python train.py --hidden_act="swiglu" --normalize_top_k=true --vocab_size=49595
Below are experts of layer 8 (counted from 0) of a mixture-of-experts language model. Rows are named router (the router's row for the expert), gate (a neuron's input weights, with its number), up (a neuron's input weights, with its number) and show model dimensions 192-287. Each number is 500 + 25 x the weight over its row's rms, rounded and kept within 0 to 999. Numbers have three digits each.
Before each expert's rows: a language model's description of what the expert responds to. This comes from a sample of Wikipedia text that the model never trained on.

# expert 9
What it handles: Commas, and, but, closing parentheses and numerals in enumerations and number lists, such as 54 illnesses, 8 deaths; two, three, these.
router:466501484496524511483459529510483471528565480501489519470472519494540520533505489484519458558524490521504507480513484546475489403523506504503500539479469497481476489528483509480475551476475485514501475498490497536506538497504469480519484524478458481494549515502538490512520486486526517505
gate0:522528489496541476479497475506485491457495533493499502510533499481517460520477466521435481518510511500530498476518520526496528510510533497496526448456481507498516500455460490516498495498512488476527546486498488509515515469509423526514492522475538464498469484511461464499474518480517515523
up0:522492493529538524517466482533508538516522564478521521478503472498497479533506514538463474488515515475498522445529496547491480511499506479501524445452484481512505491474502481480535498543529494480544536446495529518469489527447457508479540476524496555518536500485468531504486488509458464505
gate1:494513465515519508532466478537514509481511537504451483514531517507503486458512474471462467489494543503526528531507479538505543515526478514525487485507518519489503492480584482516470491534506486525524522517536553507522465494472492521499497500489508488501456490513487442488519475530461527502
up1:495497528470496523467519545518461504501503505505549504525509487474507499512484525544531523529493497517499493469480524494493464498503545488457517491504484506513471536501450506522489456487496498545491488508486444472456522495527479463507499494531487499495523499516533552505515526478454470509
gate2:512490522481465435492456506405508466505494523489498493503491521503484493485499510502492482522509483512527509535442515509481485506487505504548518525512497513426486474505469494489546466514540493486494520461484500504493492497493507480526510501524502482503488512531516478507494482534524522519
up2:519477508513474481519481468469489490492507487498471473509487464515501461502536537480504494510499506527480525523504515535514438486497497457550504498509508470443481511534492545496547504496514494500550509440524517507500506509469513543522477523491550475528503513520506474498534488520524551525
gate3:501510434497509537539538515462512521485515511489511488468513501498478475484491502508483494498532484510546485471514504537477551515511488474492474510504489528492522497513474486433486500465515487469545508547489534509498496467477464515482507454473477518467526481514512500528485509518518491496
up3:489478504496553526525477531504525538498513542514541515450497508499524461521515547520481498476538470485516505472540498507487508489545492469487547498463442486454566489517474491523482477509470502520532493479501513503496519466447447530502504494504508479416516517481503469490518493469484505497
gate4:511504472456515533515492515522507513520497520520496500504544518471477496487541515518533535511502506488456470490462531532472510478442488501478477495583504515506501488498490463525486474471504522518438516478503505493497527500518466486510544485508517528493508459532494469490482497519498482516
up4:472540508489502467477495533474528481497505508471490518462513484478484486497480516524478510505459495533469521537530483476515478510479444521506465499537478506532537557472490504496507527474528502506457450469523504516517485503524547516522495538527519509500485515444491513484520523525547502475

# expert 17
What it handles: Conjunctions and discourse markers joining clauses in narrative prose, such as but, however, although, moreover, lastly, and commas after introductory phrases.
router:463475478535512531472461493501496399491548512475534525500488527461489475524503450490470501528491466500482501492513510537480513452549505494520491502485473517484521504516502530518542511506473505504538486472508504539469516483520456474531472532489472519474517518527512499520487529456521552519
gate0:532490554469483546496497491515497525518486482548541471469472502493472480505472539454493529479498521496456523536533493474500501466501473477539534494539478509470514532498487515504513475527503486539495500503514497483494486514529526487515478460530511536505521464499484497503500489513503522538
up0:534481517499550501530490506521457454540426489477456494517516536536488507502563503486521525477529502528504543513468474474467486493491515497504528514513515516535468498537507502486507487519460487533473516505525489475475496484530521487495526493493500530536481493481481487495472522544493476490
gate1:473499521508532511475536504462531521516447511528507522504502538460487519495447514502506509486516529523522436477533531538496473480487506517548510476528493526504534510512486468464493525574490524481484480545487503535497478494530497460498506514512507488522502513492459504511479525497496570529
up1:509489513530487498507507507519506539504478492547518485494505539480424501549463523483485505469500486534535492503514468479507464456488522525530525456526520519516526492505473495487522502548524496518470488540504510503493516505521507499515496466466474429539520498491544519493497487501460490510
gate2:518466546494490489538520492489515477486518509491521503504518498479516464473473471495494490518511514524518482526529440508495488456486513480493560465509498450477515446514464468485524468533516511489537564528499500512485494509474494558498484522497494545528507458490468522520541522496492470505
up2:500534486504507522450521526550484533505521483527508497505513493515503522498517562508527497453491476487510488497466542488501485566540485523494444497503486514505474524480527523500468516477506497539475477505482505517524493506517518487496521481531523487479479546493536479497483481493491499472
gate3:518498483449520477527547554490479489550536450500482495501482505514485531481467481505514479501560501479495498521498458500505533455508455515525499510488490507478497473488490440496498501495494453491477523511497497476491487459484505500489510484483527529533487434501528524506502490527582462470
up3:524501542511487493484459473526515483467471528505508504501529488530507488506502534507511475504467507579535522504513522493475497526486522490484508478500511503542504517510508518513486541494510527496498515492552521526495533536512512505526511491528508495465497521486535459495506540481448502536
gate4:490480483479501515468508487473515474425520459509521500519531494487506514497529456475455485523471456500518494555517483490455505461508504514489509528509485507514580501480471499521499489530517510500504493496498520509514492490545497465481525546486438479506517502525538505484480492425515537472
up4:450505453539467499483483507484496516488477488479514510507474507508508516506531460509536523472488515472463489470502526507530517495507479502542484516491474503479488577479523506521533500506490560466512491468470502495527508499545502483501459509462510494506509531444481502467498491528463491537

# expert 2
What it handles: Word pieces and function words in scholarly, scientific and legal contexts, such as "Scientific classification", "Met-aph-ysik", volcanology, "Vol" and "the"/"of".
router:496497484536517528493457513446465484525524478489521526503474500474495511453512487488514495530488476521506551512491533522479480497512486493528534486476475547449467467531519501490532525510459460494498488472452502506453512507527495491486479545467479504454490532444529486530516507506517528496
gate0:495537497536486478462486497488501508478536471455505505508516540535479528521500527495484489516496498516527510491506510498502516519532455481477476493517515485497456522473457491532499481509479447561496514471465520533522484515472508470513510497441467483512443499527501519508508491454532541480
up0:497495530520502543508503506510483501497476508523510512492479513484533450525495473507492497412458536461434460457499508486506499515525514480517492470479483503538505478540527503488431467483517515529524481536548500450488496463517503550479487485521501491498503438461526464439440496502530487555
gate1:461445526473504539524473493475477487535502506536509523520438493484501493463508513460480478509531471504475551543508484509488512484468532511549521531516501503547537500508513482508499471494479526490517546488508507469510510478541515480489494527512513489549472493500538490490546506504481495492
up1:559544486508510512477516541524529510448516441476500479451509518510505501541508499497475488466458520475495461491481489459488508496486479507473510473506537486489476529517503502509433505517500447530507490494548469479512494503465502522538543495465492506512536510502499493476493515535486522502
gate2:479525491516546480499481504486487503473482517515545503526486486507472487512501517567499514539483529477506523481482496534481549524484503496508519485463520478429484506462468460489522507459533499459521468551499484512520557526510510447494470491524525514502501482440483508512531520519509510490
up2:480516442537513496508472521506503525489522503520512573504508488497487479490493500536477515511473502491496514479492542511515570527529523481527503517518521535464518525493493489540494477517498526447535482526530515453508526458499537483516498482500493530513531503460426528545503517507517517510
gate3:528509523532413489518517465497517528495521501483463496505459468496505508462497493545511496482487477504489502453516505545460468500495460475504525492490510520520552486506477518512489528472504511504463502461497495495512535535518515548440488483500522482532480546500501497538479502486510523531
up3:482498495518559522494495517520475508494476505506494498504541542499479505506502551504506511498513503462526472526480507466550505471498501509490471520491459464476480496506511486508505470550503466521520525512525524531525484456500496485524519481508531478513545496516520520509513488509497476473
gate4:481506466478470505505490510488470486543494503501506495511505519495555497491524461510495515504465504505527501520489463484514510488488503486517487501519514526515488461491494505465523485471533461508472436499498498531511507495474494483480515568469518486473568537505488470517525444508479492495
up4:545525575533542462476503502515533540475510481503476495488522507490498509518472520502466487485498478507445508477517518533504496501490518499513485496473483461541505485514458493512487485542506570507511546505481495435494498462524520514514509449539508532515499472509512544469498534518510483520

# expert 44
What it handles: Opening parenthesis after a person's name starting a biography, plus copulas and adverbs like is, not, often, also, never.
router:497486505541542550492490521467504480496549501472510533484501501462552488550505505497482505528488484551473519492447529529493502446531479497526486501476488541497488486531519528484477520500459524479511493462530503537450496516534526480519481517502497481484517516495530493513518503472532511499
gate0:496487492488524502503473503482457463463490466507480501464557495541498493511528548506487508497531494514492509501488491544492527459561517472498546444514489470498495520499474528532482502496491489511476535506517511531499496503486527483507489486512513505502499483483498479531501499469474462522
up0:503491471480472512489535503485487461505481496552524480499496480513488479489526522517499515500498504512483510518558476444490522453535516539475548478464507497469466544508516467514503523485489487527466509519506520490507483477507534491508488541527517488444530514509469547550496505480467514492
gate1:538507534508478537494500463511451470509513476510519539520555479503523488491479469530510528516499498502487482506518528513508483512489468544476517474449493494512516444545515530498477528490533509503502534458522488507537526528511513513478505497510508499490507480476519467468475502500521494496
up1:493469453486500515485492523524486532531481483491483509485480516547494551517464497476507500477497505471520531494486504492539500506472506471497494544503498486496498534517523478528484467529468455493518472548484524525488513486489495495515498517467470503530508553547495500536501489508454546499
gate2:494470461529516523512513510539498454509505527469485456489498493550495466530496521491503481499492502515489464515516493486475521494476525479510501462473492498502525471460459538501467531507468534545530525454460507540516508525455503460525503524511456498532524500534484505491494511409508512513
up2:487499493509521543527501537493499458513532499473518447515509500502485444518519509445504525485492473512431524468459453462526531502471543497489461524519517536517471493510492550487460474507476535518493495492498488545502478529494490507477492542480491537539560514551493513509484486493502508522
gate3:491459516521445441523504520495502507509486517494488500532503470456500531477442509510513450469493516506531504520481488455489473493538508523518482522490524495502523493505529497506497509520516512514528471472511537467497464514507476520520503508508533532494473504467482484507496474485471522497
up3:519506541512478479520519537547492504533486504462508471451494541564465485478566512502488517519482509517558481509491510504497498538482563514485511489502467502467478507505513491502501518503477535515497492528509500498504501453518513502515504498567485491474499498508508507519449524488515473509
gate4:523484552466503484481486533497450474488518515498481527498514522469532479502495485517463478494517493518501503521531558505551531471503473442474500468512491516522519506481515504500499495500441520472543500447536508457498485492518529484505484512491474504475525492491486527524514487452537482500
up4:523471531475493497515535485504455513540494440506526508513491473458497492552472514481471495500488478509486478519491515493520540457493460488511531480518520458483506506489525483500515498513480548476482494465468496489492461504523484480465508509495501438493518507473507524519521514509508421491

# expert 53
What it handles: The word such in such as lists, plus first pieces of words or names after the or quotes, like Super, medical, film.
router:514475512507523542475472531474494508503530499468526532512448524472489480518528499488495481529491438543493529481474525502468518483506511508510530527489505522461521494534511517457472521478473478521531481494477516509444525497525463489486491515484488462516551550490517496484508529483531516500
gate2:491480498460510483510520520432503528518486474497439517517509522508505493507520500513482513512497440508518525478476488507481481472453482511483499523486506507507531513547499472453489530517445489525472450494527501505503500497508551516455523499514455518473524489455488511495518518491516510466
up2:499511519525474535444510476505483503477480504516513553503479547494476515495505513490479493510478503457474479540539517480501472509499453545480516503478447482501497525527489472493482447510455489557491494504488474517548513521452497503477488503463520472522496492492468532493450525463555537507
gate3:513526464467464504544490533462508521475524469516461516534484483504461534524467505479476498520512486526501504509470537525497500467518519499510499503486505516484523485477519478556468522565529508540521512452469507480464493481503520502519499463478507466497492506489485497509551532485518469508
up3:495493525536482503451517501480512522543461504449510466454491523538502494523505451497536506542504525522535494510539478524464470525466502556502471474504518508492482477503476511471535495510518492436518511530512525533532487527470519488468460533481538470471531472553519512470482494498478498488
gate4:517509463476512498518484488531530523515500501514498504485525503498498523527498490487499548524508535501499472455454489490468498471505521509493494514489504508503472530493467472511491541463498518500489482473461490496470446501503506480471484467496457535523484494506492490501539495515511472528
up4:495514502473522485506504452546499519555490553458501507506501472483478491516483491493516506506506542499512527512515464497484548486510476522469464494518504508521489459491477531515472473521512538496521529466521526513484483507496480524513465519493501475501474550553448501485495466551487502486
gate5:489525502549475488477488467487517520489464510485479469515513494480470492489490501532506468518486503502506493497489486514515491483487484469509466535486540473504492502527440485528509491508504481491511514482521471525490435478506474513482489543503515512495502520498502464517570456495461500508
up5:477462502509484501488547477536479483500519503510486466508453482465527509472483462482481453476512528480485516525520540448497472514488485542533453462487494498502490480465474502483531522491514524506549519515512503505513509454511507481529480497515494513512527451522449506461476464461518496502
gate6:532475499484491516507545548520528504481511520485453500508538492501474498480411456487466519497501452508511491477473483528503507475468490460484508486470512499463470465448508476502523501511491518527489509496484497541473507471493450503502544486471521506465506527534482515523501513488502502503
up6:493503490522502451467535533512468482502506485472512501502486469489482526532550497521438497498490493502544482519491505493467456509467509467518526458509494482494488450521483454516531513465519521473563517494499513500508520515465521514492485503476461527438467481526479516515508522476511499531

# expert 40
What it handles: Commas closing a name or introductory phrase, and conjunctions starting clauses, such as when, while, although, but, because.
router:447515486522529527474475497489500429517535548462487523481514538492536468511531492457502456536524477547462498483504498513477493427527484506510518515485470531505476493541509516501503524491495514507518455480544489542477513501520486493527501501491475502492511496488555460507524519473543540504
gate0:510518500479473489499494474474487523538505522483513484503516503503491513509517477467508486517517473452503457466509500475504467475511502491484528503523493480518480447488481454496510499491504508488500498559496484497496564554482504528528506517486484534473509428465507486482483475466506479521
up0:487495508530515481517515489492510502472441450490526474556459486473541494520515558493504471508483547522517482518485486513505518522498469513471503504449518475512500527495471501487483521512507480519505524502509530509494489530517529519440499485535492456487508509544530481495498481499492512507
gate1:536531493489510485516517491507462490546466484508475473499537500492436481508548507484530498466563506560515504498490482480448499489451524499532484507469498508529494529475532502482464488468516491503534510472540516494496499497483518453493507471515503503505545509506504468489505514488542486551
up1:511476486540488495536506512468432462496513494484454505498467467510504539480513495491504505498460496533458499507519534519524522523429476528511490490489493469488505495507488482508529543475503497508467524459522499488502525515500501516501508477482480496494468529488483544463479513482544506512
gate2:486533494508509505522516495538474485502503566481505473499482473507519483493484509485510566491513495545491529523508535529541492507520437496468430511469531490509547517524477486483486473532505507509534485491541496479508552458488551532463462492535495501570513479522482505484475474466513518484
up2:517452513502472483531483557498517483491558452524514474470500525505478520537472484526471546514505503490488479465489500512465479530523531511526518495520479512484514483481519494546488475490545501471459528558437485495487506468483502510516548527457469508502490547517532507503508498477498497485
gate3:494477478514465505489470509486512506493560477521445530488511475484480506455491499489485519487492475500548490544487503527474520489507480476467476494522493512509495506426521511527525489512506495501485532478523455485494471493506475495483478486488525500467499475527500500492531462441492496507
up3:475482488491474494492441532506501495486530485504468492491514462507517511481490500511554501504502487485492485517493514505444456471505502479411509500509529523535501503498508518517553522550503525482491528456496480482519488509460440515535475479478475484469478514509535509476526456495494523507
gate4:464524517492479508511493491509504528527477463475477475511502519517454520451485506468518500557499486504434494502526479546485508538460463517487527491489517487499487496464525506466480476464472519504506469515540505496489454485477533469487537501508458482489480505514484505517525479440541479481
up4:557488506555541522479509500481473511525458555513499475525480510498505530513527507523521497432489503499538474487455539490487540511511536482519453493505508500515547481500491505531510541532520483509477479467508512450492524516518500515474473484510498469553489474493506484453459482548488533504